From a checkpoint of a small mixture-of-experts model trained on Wikipedia: 36.6M parameters, 7354 steps.
Below are experts of layer 5 (counted from 0) of a mixture-of-experts language model. Rows are named router (the router's row for the expert), up (a neuron's input weights, with its number), down (a neuron's output weights, with its number) and show model dimensions 0-63. Each number is 128 + 24 x the weight over its row's rms, rounded and kept within 0 to 255. Numbers have three digits each.
Before each expert's rows: a language model's description of what the expert responds to. This comes from a sample of Wikipedia text that the model never trained on.

# expert 16
Preposition of
router:119091123133138058130132158128150119130163132086131115110158114124158088103126115095127124112134159146126150094108176124107147114119101116125151140126124108140144163130132144151161073101125123
up0:147118135148168130137176125129103149140158100156153123140156127150090104121101130141114158163133120122122084127137136126125137151152142124138171146105137138135129123089114120167125114131110068
down0:127114126121113115136141096126141129146156120147168146119091123136119121130129089120126126134128093135154113129130171126129148136102093153135150145132102109255123110142102137117133144092115131
up1:085114158152130118126127083148103154089135136131111094094176153143103145167132125098114107120168120117179096139132161138138096150149112101138131165131154124139116126142164107120121108078180115
down1:140143119102128146117163155104127152148105139121128129137099128114134122163123117137161153144109151109114165121161132127132118139139143159119125088138104144196128149141126150146098122056115122
up2:107122121132110097163108157121149126132061103079151164144095138101076094128113175163115132095110162117166142099119143165102141108152146109140140122158119154143086145110108128107120136163123123
down2:127112137110111107126106154117117133174144127151050109113123130114129144112106106173090094179079164113114111118127120120120184113147119149153117145094132125196176147113098132146154151155119132
up3:142098123164149154162151119141140150138114125157152152167119161115087133169097122111126150125107092130086052147137164117140171127141113121138181184107136114146111129136155161181136069105148105
down3:140087140108140120130184147160127147127146177106151166119117132096101135152136141098117150087127116050116129130143088092105091100108132140135151135128124127184169156115139156137115096120104160
up4:082157114108133100102148136109148172144102078152144131137095130182151126122133168150119121173155092175124124098143148111133115142115136162123099146150117133139122167160103138137130135147108123
down4:104131114090123169123126143094116150115092103156122141139100121114101106105132136181123102148155112140130092136118143117134148108170162120110096160093135101226141180158102174142106169132099131
up5:136093108112146116132171172125125141102160157127119114084112095114139070123125155125122107112134114138175135125137142117110145139141131116122097143136098142141142117120172174143102103092146176
down5:095099137096082093094104108126121114145153157157175133131125123117109181090097129160099088144162081154133146163123142147112134152178128111104125127120119095169151118125115147123102101134125158
up6:156089147142098114138144096158144077135142094088161107148109113109131097144109073064111158115132163141145118148079135136118120100112112089135149098104124124138096105159131144154152111119124152
down6:109125110140114115155158099107121147112115139140123107099132133097135101126128173118062111093119153116135139108148128137115116114159106154074135144128147159218134089069171116137129160142153121
up7:093125128102103084098086108149119128131100151117114066112147151139119163126136113115116147113164148115155097144147131126131181132137107143100109110153142120134117135166198127107154118112101092
down7:173111115151123144135109103117145157094123111098107134145162112115107103144113128141131125132132147147084119108130147099116116139139083147143147125106150151215133128070142120152122129113157155
up8:116123157083154145076127134120167147125132142114129125104131135098126163123142162143142148133149131135130145127158102108136109149135154130108119143161130131145114128154112152155127089144122100
down8:162135128131125109088141129094097131108136181096143104119156132142167132126105123090130139156134107133125152108096115113087154093129117131117126138093128143175152115101106126150139137109109120
up9:112107127148094157110170111128189074128106136140118129124125127116079115123125199148159106098091092090122180106112107119135117144114133152148128114149139107126116131157106083170125090128127123
down9:143138127146084090142104115143125176184123141116126146162144140149140145099155115101137093167151097117125080126105143120162087076140107128106143139100128160155161096152127115108159171084123123
up10:129100106107146100134138142115167115108082100129109155091143152096127129139140117100133102110108131135066107108139155125180124187147130146192153208111144141139129107135163161145114111153137127
down10:130126140138147106102144103122143112133094163125121158106144150084141116149133116101136115142145138183064076117137104118134109149151112151174146133128129142178120105133158124103103109111162102
up11:124110124179077147127146111138158108092123144141135126130075159165144114147123093129143118136117167137143136101143137110126110158131125162115120133134134144129137131102070124140108053147153130
down11:131094113123144124120169119163140136096131144083163170072164129138158138159116143138109123128138122115132160097160155097164110128158112123136096122098162193146114123101138112117146138170117151
up12:101130136108132182150111095170127132142101159176131114131131142142131098144148164140137112145168113076178136115113091129131127141125107110135144120074124163112065110163110140108123160153131139
down12:127126140101111135125090159138134111107090092139124089153142178130156109147113117082160150103110106146160104150102165140165129143128123087113159115155128124049096130125134095110114145118129160
up13:117130129130094121157145132136183159099085116136126090095147143111154129114074165116111152132115185147144149087120148086121144124120113159118116148098131136163125110088123125117116098129156094
down13:162089118125118105139148096140117118154148114109163096145140123145131144118132069143113092131121119107150119128190076100128125159128101183095129126147152141200164062137145149150130073130154146
up14:125113125124135087164116109172134106130118169132154110109118114127164142143084118081109146097089106099101091172134121095124170178095142133100136137157149172130142137086091156129109132144095090
down14:100093130151159133132137148092092115152151111112119137148094126143120134167129112136140103141133167078114120132119133167098092168138097143133133137183130122180125084126143112127105116099153161
up15:130155139094178146105149116131141165136114180125113167093154149141145104122148147165140131113106150122128062083127143113197166131133173118158140147146091106146113134155097160160156145116088132
down15:108193117112111150106152084113123099120124107156100121144154149116133108108091106148118132170146131146154089124135128128147115135150139100087134160110094103195140142152099141159130186128084146
up16:113126163150122097165143126137101109128160125144130111154083123137150113115088126125118146091125170116140142147150128120137144128099056119090135155162125158144081123127140170133135088098133099
down16:143088120135156132126114107138129143149121145122129154151124127112106142129109134140137102130128131134131119105137102121115105137119098112136147135153150119255175100118134148079131141134136106
up17:098100094099155122151109129139147129115093056152140176107123095153159107142130119066162125121108111136113122123123182154138123124085156123126135149169136119118118122189162134148101117104137149
down17:094129139153135130107121145132164136127146154085137100130105113073083105114112122124124149112118111145103118148100106148130121083114167113127117143132156115114132155141120131153121134165135128
up18:136178130101116152121126097168158087123132104105129056133143106098169128135099157099107124100138109156124118107074152146133132131136149093147105095137146109118114140141129117138154145159152100
down18:163113123147118091112140104111078157152108206138097110156145083165102091139139141129120125131111111111152131109146120123121138136158119157099107146119138156197138155163087137113121131153140159
up19:092180155109167139084151160122097152148129171158145120109136138127133120117165141155125104135121149103154054107130178108162123110147131100144114128106063136136131135155156143128092158057113126
down19:127148158130124125104107112096135106151101121177047148157112115070161138101104147139141117166108112157155134120103162110161162123144136121109091128131095104112153130139150158133110158114100144
up20:151154132076136074124084120093115104114144112130152093142147121158148088126132126168143079140131124161116152105114128112129132110138140152147121112124120106134169146151124147121136155129125103
down20:142109129110121100158171153109115148098133178101175104126127115117202142083133096112109144182086089142144131121121126144151148159156133126145133144132128108174163103091095084120095117166171157
up21:117096129128146095107133165127117124096121155139107131134115126135118142096147104125143141154148101155163101120157088146105166126090090109123119115153126155132119139146169152142109141130119081
down21:167110164110110112132101133118157176083118109124165132123146145091152133147140173126106117121145122143138151092144116101120131122130154102096138127079130104179149113144127126097178141104132145
up22:120101123110089134128165075119134161152165145117149115140156091093132125108115110097081102119105154146107081146146137105136110126173136132123125175098101094133121105129167168118167098142096152
down22:118147151075114127086140099124103152133107132116137146113114089133101158132111153139157100160144134108091140140157172096105146149130128148124151163091143150196155132141098100112121138111133116
up23:132155127124133142113110132128118178117121112157144186097116068132161135125130134105173128117102157177109136134104131116134109113109122110124123133197139138146147142139155145113086109139141097
down23:122076136150110123119147141109122144123132123065150150141147111101118161132123102126116117158143154145095167122150093069078124120122106124119110118088133154166113137164134100169104099170191141
up24:075090142165148101104146107140114094112130123138199135136113097181115094125097071111117113129130134142136142132117086125116164153109157135112111132184158153152130112117118114115132150113083091
down24:130135131130130134134115171114087125146112128139143124094069159163148171132160123155128133134110150117114137134152147126133133147158122103152114111146154162210117126117119130107114119111133157
up25:141107087126149080148152097141111136122128162121121115135153130141131105124141128149104124080112109174147094117112108161119140141171110112126125136152064154154119078125131142123141136105143101
down25:102124152118092118098120170111096121138129149105150161095112101123121161109105164112152135139151174124133157166120175120148156109144124107114125104128135122182171172121151101120125113121113142
up26:111119124125113107172148107151100124153130148146132172127119075115162112145147127162105142098083152139121128124129123144098131159083176146139134154148156172154127128140146156152097087117117142
down26:084141159147126129110133180107113133113149135072137146129104170079108168110114132130112130126140123147100143150109121124126151146178116106128146166130140109191114161116106131122124139131127126
up27:081127117145155124140124102111144153136106161142163119132145113156097129103092128174104096144082159102099098129140120138126138104149119171109108086155141147145137145106130117126116080133148103
down27:131145155144134146127119146148111105119136115134099147103115088143149150118122126115099124119121153135120132123127158140134138098142130114116135172128155162254088158099099123131151153133110117
up28:115103127146130078162097122158100087138135159161153097130138170151141127143104106087123121112107124128142089177113120104102181134148137135107102113149126149131152146097085115125151139113119112
down28:104136106134177163146151141136071112118120126152162109114103166152157121153103084117118111154121150113120131112096109114122154136114112117159096101185152125162090077113116046152130134114128125
up29:144101125144170078119129100122192140145067110120119171102161130119150126134154145140111140114116096052111159098119133128106116111142120101102142098145104140131155144167130120099107121095113119
down29:139148143141100169146106180106095146121157149100089176118121132079106142122135124085126141141129144151105123181124101143131123141127112134093096132089135143141123164097139097162096131155146145
up30:123126114159164116180150119155166113110094095109148110114119083143143110125090118093119128077131175139128146112125160100152114117110090154125109107151150135128113117103165156132125114130168076
down30:085107154130140117128146100165157136121163140061105128102158086095095119128123132092117137112090142120148110127112114096167110124109109134096116162137153128198137088144128109159172146147157147
up31:098089117075161097139139139119105120120129082109154137115156126195132074152129154106136182107173105097162158121150175124128146125090123104122130163129152112161125152119092126154117109091119104
down31:112114127119114119133149114125132133146156173121149086123129090130158148100120105129083106133102078121143143110122120132096135105146116143118104126130133098201157136135107143105124094193152129
up32:142084133108131099149184075150135138089104137133152120123135153133120109138098106141095131157115141162143091106149119143139146144146162100126112168113129121154065105093113166113135087106100093
down32:154121137117114153127116117115124148127139135124112123123121128140105137130135096152144117123127147104140102122169126131119096129120115134142154115129128119255134100139155146126144127116127124
up33:141111109128080096153155135143108160119145172099140154141122115099076153138169066125104097121137135155160146114142118124125128121154105118120128161129085149134094099130110195161164127142140150
down33:113107134123143091117154120165128107109089143149110155132123153116097143162105150137117137111143147123107164190173140105125150116179088145129134128110122134146183136091135144108121115119123146
up34:133111122078114154150150137126147104127110118121124145102100148104102072096114145146131149133089093088132142095083111139145162140151143106149108109113084131129110114184111131194091085146123133
down34:130124122116069119102126168122171133144136111140122145151141185110093139151128096120115125145138137117140107132083138168156110136119162103098143146112101135181138091107149141142118162147137107
up35:137149077099084157139119167117133127120110130083119158148104106104100106169151138105124175098165170171137122177133114113124122122167130120104137151152158106127110121118113159112159129108148131
down35:084132127124178137144117098159131099145145110123113121186121125139126106136146124145108126137121117116130068158160122124129120141150104162150117109133180107037106156126133129145100122094153083
up36:177112138130166094153140134127128122119128124143133152112122140090120127111143148107159184156151085132095148114152124119126101143140099115102118144102156137154141141144150165110127135104030166
down36:160106133185147119154128127087150132092160118141091117103130158132132121099116132110139096140125148098097134121116161152126132136086154125137110151092164149210136124138120106085152124140117147
up37:147061150140135106095140087148142161131134152127151115104149123109147200129127088108135122159114122133108106133129145116133111117124093145099145124144103136138108114121079175118104099109116092
down37:119124139127133124149162115112081144121111137094136129118126144125103132106139151150124117113154134098133161166170125119083153116140129147123125144131141120237137110125150115130139106120131143
up38:185173168108151113128123124160165106106132129069136094088125104126111077149091112103098127109112136141156123119089117130105127119161157095122094104130130123132142118132133153151167134155125066
down38:154154115127151088149161126145088133121157155128140119131184121155129122146099167133139134105083119130174134127108135084122161102165099120121099108102134135139098058121094128131101155137146134
up39:122128156134089141092152082111175142126112099157125123130099145114122158143118100078124131128118156131096117138142137138133119174165113119110126133114120140135134126141154122135141082144096138
down39:159136140178120126123143103118132181151128154109126137097142123114159106114098102159114120141145109139172110092152154155116151128109144129160149135111126112217126118117124090140150124136150094
up40:123100120114118150131081127140126123145110085127166148107074109127122140124143147116150100150119166156123111120133128126156124096135124119147112087147125098102124140148087159117176146133152135
down40:143160083124120178092119100140062114172082144103140174147107122143127148144136151141152086107144175103092134122127102154129101133171107101165123131129138123122118145102136172122122115140128134
up41:125134118092142103131131114130109098159145129130111144140109133141126088094115105134157131127130115149123116122093164120191142134119148135148111085157111123130134119156118150178114131148097110
down41:112136112122108150075155120081130106089099121129115134115132160135177090096094099099141125150191128129108132156099156136128164166126158126119110145089130167189138127152121133139127153150118102
up42:122124140051129159127121109146146175075127181088075156124149115082096141150157108128124134144126160118103127115160160126110140148121131157128136117123162150130123128105166110128139103133112162
down42:130180097103138155134156128166129161144183120100118130155125136112182117135129147140116123179119115093166076100178116120119108136110122110130120119131199090098117102172149131177116112132114106
up43:139185159133148130143100106112103139152164148107140125136072105117114139156107140062106194103146169141091096136113124110145113135149104147137153085138169112114124130122118132102124149110145138
down43:095141162161135112149129144142124076115112104098149147170119138122135147119164099094145145108165148143095125142155085145134094146127110141145125172158147126141120123140123116129128135130144114
up44:126126124110101140156151156166150137099147152125119133137111180114115141193117135105101166146140157143095154131144152109108122132162113067128119173134098143118110133102118120118165133091157124
down44:125123096142109123144113160124165139160135127127114125143149126101146117127091143171141155138082139111154132102120120123107094146121097138122136045169125090086149132143133106166095105129097118
up45:152109158121144127128147088122164102135125122138094127128109132103110120117116140129148124139116139116095117120120120114143119125124117143174163140105145125126144118154151183174147141126123157
down45:123172128119108165136145108156163162126121167112121123105149109100129133126150073106146096089126116121113095120107138116144095127138138097129146153094111132204139140153119121093141161128158168
up46:141093116082126109153114135147130155125129104108162136100125090125159099124128151158111056068125153097094175084092121135133149117117107123160141104167159130138128159119141103135123130133155147
down46:167143119131118116171132118127141141143189160116108148113148086137098104107129120123151107121147110139115161152080113105106101084107138091125121127119138160213139145104109121116121147166104155
up47:119166190092136134110083084115119109134153128114148106147121138149150096113139138176128138071098099078166144119106155089142143119099115075138153133156138095117134132086115175116150158104117133
down47:132132168116112107128143103131116172141103152159097088082151123109139153082138140165143109163118137155092164108114156121137094112132144130144122147111126173181141158069125141123097107146095162
up48:111122103081124130123148132122172128145110123090115146137101106118115113131150113126161107127125176134120130149115139131113123125160127106150118149175074169139053122132111164130140148158107111
down48:101136186113133120112115147136128139172133109080125140142072131121105114140143130124157068178140172149117105128132138129120146117151105114154113142116142122110136112134119099110103147122100125
up49:126119148146089115097139152161081152076093131131119141141104129145072133168123093129135116123131173146133108157113154162130148107146154159131156133147114147131116137079142112114113110113118094
down49:158107161150112113092111142121103126124058140163137159120129137169137156147140124147133158127138132125150161172132140130114174108178101148098152141127094170177122163096106116120124078144086118
up50:100103112159112134169147129143171151167091120148109125148142120150147099121069125161143149127120145142186132110123114123112127166103119098112137063108130141140122132095146089134131148069115130
down50:131126110115132155112100076150125167128153144120147119146133089122133148179159104116098119103117125116151136109124106172163086128103116142146134149161136121147139111176149132121124110173138105
up51:174171090113166128130133121120139151113143101132067145101146137172162127102135135128124104127126091141117128125143142144165096172104139109130146137120074094136131123119110162132126125166095105
down51:123115125116166123146116147079140129123080132134092149172139129139136141148126119199124158133151126127127066140157139146148113098144117129128099132146078125140152132107127142156146134116094086
up52:130167184114143105097101110104153144151130125138142096108126101091144136121164130122136134147085143122135156145125139118136112126121082114133097160170126105127138138141092111136150127153130110
down52:159109148103169126131113126101113179104157170090113139095115090122137151102132108063127123137138101130136161135099151140144142124096116132069122178112133172159114115109102107134143137144141157
up53:142134114104140162148140130199125175107129153083128147108153123133129128138135139115109150106160152137136124141124147136117133100130107114127156089103111102125141116093154082102101101145137114
down53:129107140152142114103146138129111119094116078137078107144093085102143116080150097116168124144090142129117137149149125155118117141152141156089152157130141132169156091113129142172151193132099133
up54:107126090082143117171147135146137113142100099131140177130134122172129075146117178183113138126152141112132141072119150135129156132118116102128141122189149122122105139181150115146093123125112117
down54:148144114144111122119102152172145105159192131140087117151129105099117136111086113104124126134109137097112122114122105140179127082096152112186120138124152100196145120126110113129128105135127116
up55:119129159106120067148090138128160097131156129122114139136136076083119111113122143132138112145096124111120146127138126102133124134157153147130097171164165141159148122124077166119147136138142099
down55:092132163129131123097159139124097124162153136089151122089122108110091146108155073119157100112152111134110163124114152074142148143161107104111136166111115117174128127119122134107137167144153168
up56:126146145129145131111125123130158108136154155132089126156133095089132135124158103126140140167111121111168138151144122116120114146135158109158100126094138128121119115096092129146177094120117167
down56:145092127163138116111111154139140163127117145121140156113160140108168142123134130112118125160166113139129176098140170105123131167133113135075093123086119136130114083120096119160137124151102133
up57:159126096143117096161135129159149126083138151105126146111096084095105085114105098134148130128124171164153091083107155104120122146127175114130114103103139123135137119119128131155139176092120109
down57:115154139141140148090162123116119144119110130148101149085109140119149106117132089155129134152147144150156132111101204110145186130141167103128072146117114119136120134103097130156132149152103133
up58:125151146125147121125092104144115122156145141149127121129128147119147141139141098086131174127123148120100090117131153137146180142143146071128127134158112129124141139095087132105123137148122106
down58:144136133144147158151100129117108086166108105156112093162087148125140110161124101122155120116144103110104093193140162177117130166113103135136110130177120129141083128142121111157120149116117090
up59:116089120065144129146076110098140122153125163148096185122143104111151063106138139132137165116155154174101117139099160123121142179137125112137147123169102087138099134133132115123099152112132117
down59:125134134139118125122120111099159115139145110115130130140107120098094096146118107168151136169153128162115128131108164111077160129178127115150105110129103126133166152124108130104086128162178105
up60:144149099084118158118108140111129112113151111131119182071138154146162090143148092130131133130147113150109156148136122120145154136132143136145136111161125137112101126101126140150152144156139091
down60:140117115126129133123117113084143098087113135149089140131138114124146111104129125130163109158148084119141143127203117129076139154123148131147138136133146126088094106115096167137128155096182127
up61:149179133081150133080142109105126166138125126165137158116165151184135109113147106151145176119136145115113163116125108128135170122165103116112125133142101147137121118142119142126112105128111116
down61:132109133145121139117147138117116101113128138114107132094128124117146136102098123132081136158127119126168119118136148159100126142148145131119104119143134106255130130106112147128114125120128102
up62:104106154111168067120088141126139137156138136119120169177088092123073079127144125117102120120120138105139144153112149120138120147129157073136112176171125138129109136097097142135143147130135119
down62:105079126146174143110120145104105122157151146135114145130066113134128149136126132125116130119172104125132109156155159150141110103175091132128112129120122088183124143103094116100123178121127150
up63:161120143082126142148122138123130150141160146112128135131159109191137099114144144095134113087154126105107136130120185122144163116086114108128179194138131113136129130113141126150124121151137117
down63:110118157100108132142121101110139116148187181146145083115122079165114113137153119131123120106114116090115159105145131107173118135121132088120144165115127119169156140142084089106125126190151139
up64:133133168128131094157114170130078126170139124122140092122146105089091127139121112139134112142085093167166118132132098152121132118128167077100093167156133126160171115117142141133115160079133139
down64:090128167114106111108139120082110121134123150123118118115126132114141174093138113168109086153139136149138178127110105104123154101154092086098127158110123147164175132098154158155151118117113133
up65:115148132128124086141133097110116088120199135083126102126120109086151083130121129137141147117123145144151157135133123124125135087153133123126119109121104129154150110136130185118145128089125142
down65:122106108128149086151100114139115114145146142111179124142136131096139140094111144162129095108172112115115166145086146096113140158174124100089087154126128121142163132133126146095125152114150128
up66:134121119112099150160150159143125155154142116137111176096120127095150115101080167070103128110125132133100120124093156118131110127138100068123113154126143142145133135120186108148111135075125153
down66:151090166126110127122146098104125153142100127131135140128111148152146126143162128165151115151124123141103155107151115123140119146115120157102127090143088145079161122131123126114086114158138109
up67:160152119148151147167150173135145108111152092132125145090078102106128083138108130102151116072141195135127169138113119132112127114117140101126118177149155133143118119138190127128090123109120164
down67:176062116157068110116120130147172156158117150082148117118141116150120141143134120138123142175142102134104129109132115108119137106140104127150127095119121129171126111131127157142096096171126107
up68:130133117147131111147139099132100118166158067169142135112125173135126159127157117134145124158138064127159135156133127179136110117148104069137138135128123123111082114137126105160104095131092107
down68:133098156113163135170100090100114131099144135120132113125108154130137109157125100157156139131153132104176102132158125154107125132137163137122111136150106123163116164106105107161118153075088088
up69:140099139111074131092140103135165083121117084122154119156103142155160090152131100120162134148122133109167124149083108121124131118095148151113119084125159129132082125129135187173143089153101124
down69:129107110134103129169130138110121128133152117114141125101055137083128102114142117122125116120130113121115129136136118146114113153146126103128139129124146137190135080078127141156118144137166140
up70:103129131115129166091105104109116139101150132157119118128110129163122132133102099141127208139114144124114110119129121179109194125144130151122129095131177129138147142103138130108110137153153115
down70:092160138119146158122123124141108088122117105143140112146125102094159144142119135154128178094099150119154110153162155091132106101151150147136120178172140148195123180101116131149109146125115124
up71:127151129097157143136115087140101156122134160131105123108158128157145143125127152152119127150105062135097135099114068140153151102084096155120083130129138126122178130140106131141132101155136129
down71:119098118128107142133196124117120168120101120159114150140138123099140120144130165152137087139139142145108142181134121110095086123148118110125120118149161153208133143118135132155111098131121153
up72:153139092145142115131128122133115172149162131123096141135154163114142166108084075128118116159148117162098136108121118119085105120126098167111142119122091129131164080077140128119168155129138119
down72:140164128090107154119112124152083152106147095138115124099111152103097135120162129135116125150132105128179141117092133133160144130128118098183096163096151118161121120164116096160128167159139146
up73:133101161144090147123120096151128105152114112117142133128145142155073142127133174093116103096168092096083138172141098112139147147117085123109106124122164147135094129110135101143117101129086137
down73:119100136112162162107124117145096120136103149176170136101120130181156105139126133137098135135101140151134099161157117137166128134128158126139111142125104119157096138124095071116178086126083109
up74:098074127076133111164143097129141139118090113106154141123135147169140075138098149090113138149108141105154129083141175142132138123133109110127147156159167125135107119180099142151136122140123116
down74:148115118151107121164143137126146152133161154103109103119136113127085112126112100153110099133110109108120107103152088118098120119102127124142124141156153115255130127136142136123128123111168132
up75:114119106091142107157103145124106145140118053134134116123126144166133101140147079127096187151139089102152144110152153122149164131140136134119167143138045094132119129101103163127114126157143067
down75:109105135087135142088140144115127176127120152127144111119156130129136157115158120130071086104101066154168130105159156132097140138188173137140122108122096116168159136103141119100101134150158108
up76:120098160115121147114153145152174086120140074117126151097111146134157115134116150138091176097131083094154145129118138118115118138144097073136156112155120149149094120098132126149131109144124102
down76:124148098094138165121105162143140138169148159135111108098118136089120178100122142138114153147104111109108108115070122121134156104133124126151135116065130160158097172120162128078118115124144159
up77:123112113162187100102152136153137168122143138151156118163136169134099144118123136107143177117164124116124160151104106144130110067143149108119153163128165119128142104100066100104128162122120111
down77:149141137147136133154132171132109131123151124135137128096122131105112137148140126097153112131115102158154151136146149137162149119122098165161143146120110117221100165113137128147129161108173114
up78:084110113123107122149122158110144124151106078138140150153148107126143106138122105114123122123091117134129092137154171123153120141088142153107107146175178128122099139157117129185119118082127118
down78:137153127164178160112145086104145129126144098102092104112100111099082195088157141119105124095161123108116123111115123135120134108119127139099108120092131130247110138142154143114127146118136132
up79:123111136069144108124102132118161111147160139119129163163075134140097069113151121144141128103122147099112115140126111117110170096106151110140114157151117132136109144106157145114156164142132164
down79:108122134120147138141138130160140126130147162134176134153082089120135136148126123139094079116113135096139178105122137118103110127144128130130082138077130111119134113151112128096110147161132149
up80:129111179117053175121136115137196124121154114099132104149145127147143128117148131117129129128140122082167158142122166084118131120126150093119127137097148111154122108109111144126144100139131113
down80:128091078147122137125143106109156142107143132141124102116116156121124169124092126139131082139135110141129131125130147092128132141155110143115104103128130150177097103115088124168143128152158129
up81:151112161128138136147116124158090126118136150122109074112157129140147108128147099144100086158130107147156084118109135130121149123123106157122129167127131129118106108087115122104148101127104113
down81:174094066117122116139152110057119132126079117160109133112150162154106173086121075168071114131145136149144167099122124100098142098125114128112100134113106160167127104149099108164135096134102122
up82:169140114134096150130147110088109117154102081111100139130106156135155173120076118150135107144103184099120139088123094147125152100123113116147140089097153129126135128155124118153091141148178141
down82:189132107114095150166115164104158165155146122113148125128154101126118121170103088128093143134090146107104147096128143131111128110110121104159123114138101174173189138103136143162139097143111135
up83:111117119125081141050119132127159105102169144151135106113146165119152118136104113142132144154141114140142089135107107100115129157110126152135104116093162087136134122154144158193136103165117125
down83:116112109158100147144113122123142114102144132129158143131126122105103147118110131112144077154090119114121135110127100134117123161110112134158086118164145148170137080109108135118121086157187109
up84:138127105099116135137166133110160144098137128149166127144105067104131145103130127168136129138099102165146137119135104130110140133130121169135140131138135172141154115094113155137150149122089142
down84:106108147144117121094104135099122087157113116149151131105109125127108161121116133120154121121175105134124163147139143146144194172143110123116125178130109117142163146116098170131148077149137142
up85:113116152091109114143142148124160153130123114107124139131111123109101090128117135130109104096155126088147177073143226143139128112106110112117152121129096147122114124156116118158121135119130173
down85:136128115124144111137102132161158183128138153112134112133148101123130172082091152099105121110071079102145105067142113104097161115098141132147121127124154129183110115155114123167135106142175170
up86:114089129102130117141149139129134073131133118068109088149177116147145089133117149114124071140131090133139110111122108138124130128123151092152130146136110118129143110152145167139145131103140178
down86:170140182113117113099139115096115116117132176140147132107148134142150144095130142117101095143189093143098106158132133062117150111134127131101125141107135166179167126141095116119126144144116097
up87:130136101119096073166128107096134152093117151124116147151101120099133092115144095112156106161169177109148112121150169111114121148141112110161101145104146126112139132123136154074116174105103108
down87:128145125148133122138104132091124116125097192121110142120116175119127126126161104118124126146181157157103145136115174114147103142175137137077101171090092145180135130111129179142115117158046153
up88:156116161159101088114138105121082148108090124154105122126150151145162160156170095138109118177120162143130131197159128105111121112110131140115168144142132160131134119109133102162146089125118091
down88:108131097111117135155125095142130155155122131122108112116122110127086164103112153115076130140124115121127081122127129135135132099107168131142108177105154100131124168155082109142133166123162191
up89:091159127145104135130111134123152161122181105097172084128098115159134148134092122074127105123143107089164168145100121150106139120182160087150147124163164110141114116109104115078174141132108085
down89:124127123118132137140169139125156172107174162075100140135165116082112149140145099142115123124094125092118121145139158145103099118143135152139099124132155095255116135120113120117095153164136155
up90:092094128081129141135100097184148148125111128097112140134167099117163117117146162133133118143115133121105135116144162142123124142071133122124160116114125140117144124145140104122104090146109179
down90:122166140061131139139135136114131106125141111135125123122131121096166134100139172137128131145125102122133129148182145133114118153093100122128150083132164140115136123141153103165105141108157162
up91:083120145156093107145114097110136057175171119114098153148122123111159112109100147133123110098091125105136109114123115154133152133110125097135111138138151089130120146170160166145128124082121144
down91:104127140143113074159115126144108119160153134106127112188149146109090117130123111140153108130141117089116120101113119089140097135136139125095116128099146114232112123152128140129147149105158138
up92:139125129111063147168104100152119134120130138126121160125103149140150148112129128126122086064116178166122146119121134120126187114140094073126146085154148145133104128136153112116130112105157118
down92:145102113160119115133155113112129138155134159118129127102163108128122133085111120117112072157133149150110145129126131116108121083136140091099111128095152171233123177153122098147130158143121121
up93:134126118114148122147139127141136103109088142131148139132125119145101106115109182177129155103129111148156112083110132133132167098147129083135171084129109110117119146138128108168124139095144140
down93:144115144105126094120110130130135090101117102138121151112110101154158161084105128110143161121150134066130129113161145141150075127125141109152150132150097103122158099126106126162103117106112111
up94:149120137112151162135139126142158123126118111169138164100143137118147128179118133092118141090144108118131151098086116155148130157156105099146147157209143115131105135161110102109135111142118115
down94:108131132125107123129144118172119140141135145088129106139132108135096139127104119126104130119124086110127141155143112113110136101136153132163124125107131088180117148148131103091109133135163120
up95:131114116178125139143117116151106152120124128134125131114135152119128145104152115132105123138168122150109133083147109125132122098132082127111114152129139141144118145120106084114152102097138122
down95:134127155127150134124155106107136142149102132141152144088119083139123143118098139107083114132139146145112137127153119086157136109146132167125129126117123124255133156118111132110149137151114107
up96:156161122091146094149142115124172095141142154089111127141115143071105061136122146132113154056170139159117164113130134137112127140124101082149115121143103128108109127148114137116158143114140154
down96:113132127117157112153129086104121159129116160107141125123157122114139099106097163103126141131159105167161126154119115156124143110124126123132078098114161154131094130120099109083109103153093140
up97:140116149098132151126133158122128168124159176121142106117124129121126159140120150116099112096179124111148156090108145120136125137175116066124174151174126122138094127124084087137166128123113067
down97:131146144139086137138141099141125147150149153119101098131128150109091147115117118110104082116130109104121130125100125141161143109125137099148135136145153101208141119163131093080131104179153136
up98:163092133148102149155156089143130172117121165080144125129147185159103144145083105123102110164159139104102132112159147142132124114127104117125138112116077136152095134103097117135121121120122109
down98:161106126146132148143148089127162178129138132119098130138115120142126105111114126121104092126113138139132113093139098116134140131103109123124118127153137117250118092121132093139152110138151114
up99:148115107094141150117131132101120142068104137103124164124129121170147117140117191112150160115189125119100150117158151112125114115172150124114122121156142131134120128121127091136142108143131139
down99:164096138148133157139116145070124152125135149098095154108139161139149107145150116123147100125169154140131131133110158094132158120121120156086106158068109163153125113139116117111093173155105142
up100:125098122094112149098175124127142151092103125131109114134154102183165140124092114147138082120109171128116147102145175095116128127070094156132130115169151140135117164137097147130100096155152121
down100:119117129123122132149164094115133097109108149145111149112143132156124119082134153127124087151160110149123129143143116102098159101144114078099078155091128158252107115126141116142120122162130122
up101:101113113119101171130154130127121103155154076128107111160113126177131128103119138159136181157097152125098126129109108136100116101085115126146136120131137124105111134136162132135115093185146136
down101:134140138091101105151141122084098133130165171128139106105107118155130139112117121123102137172113107117108110109129155138116131164154151106152128115126110119202144158153142130192116145128122131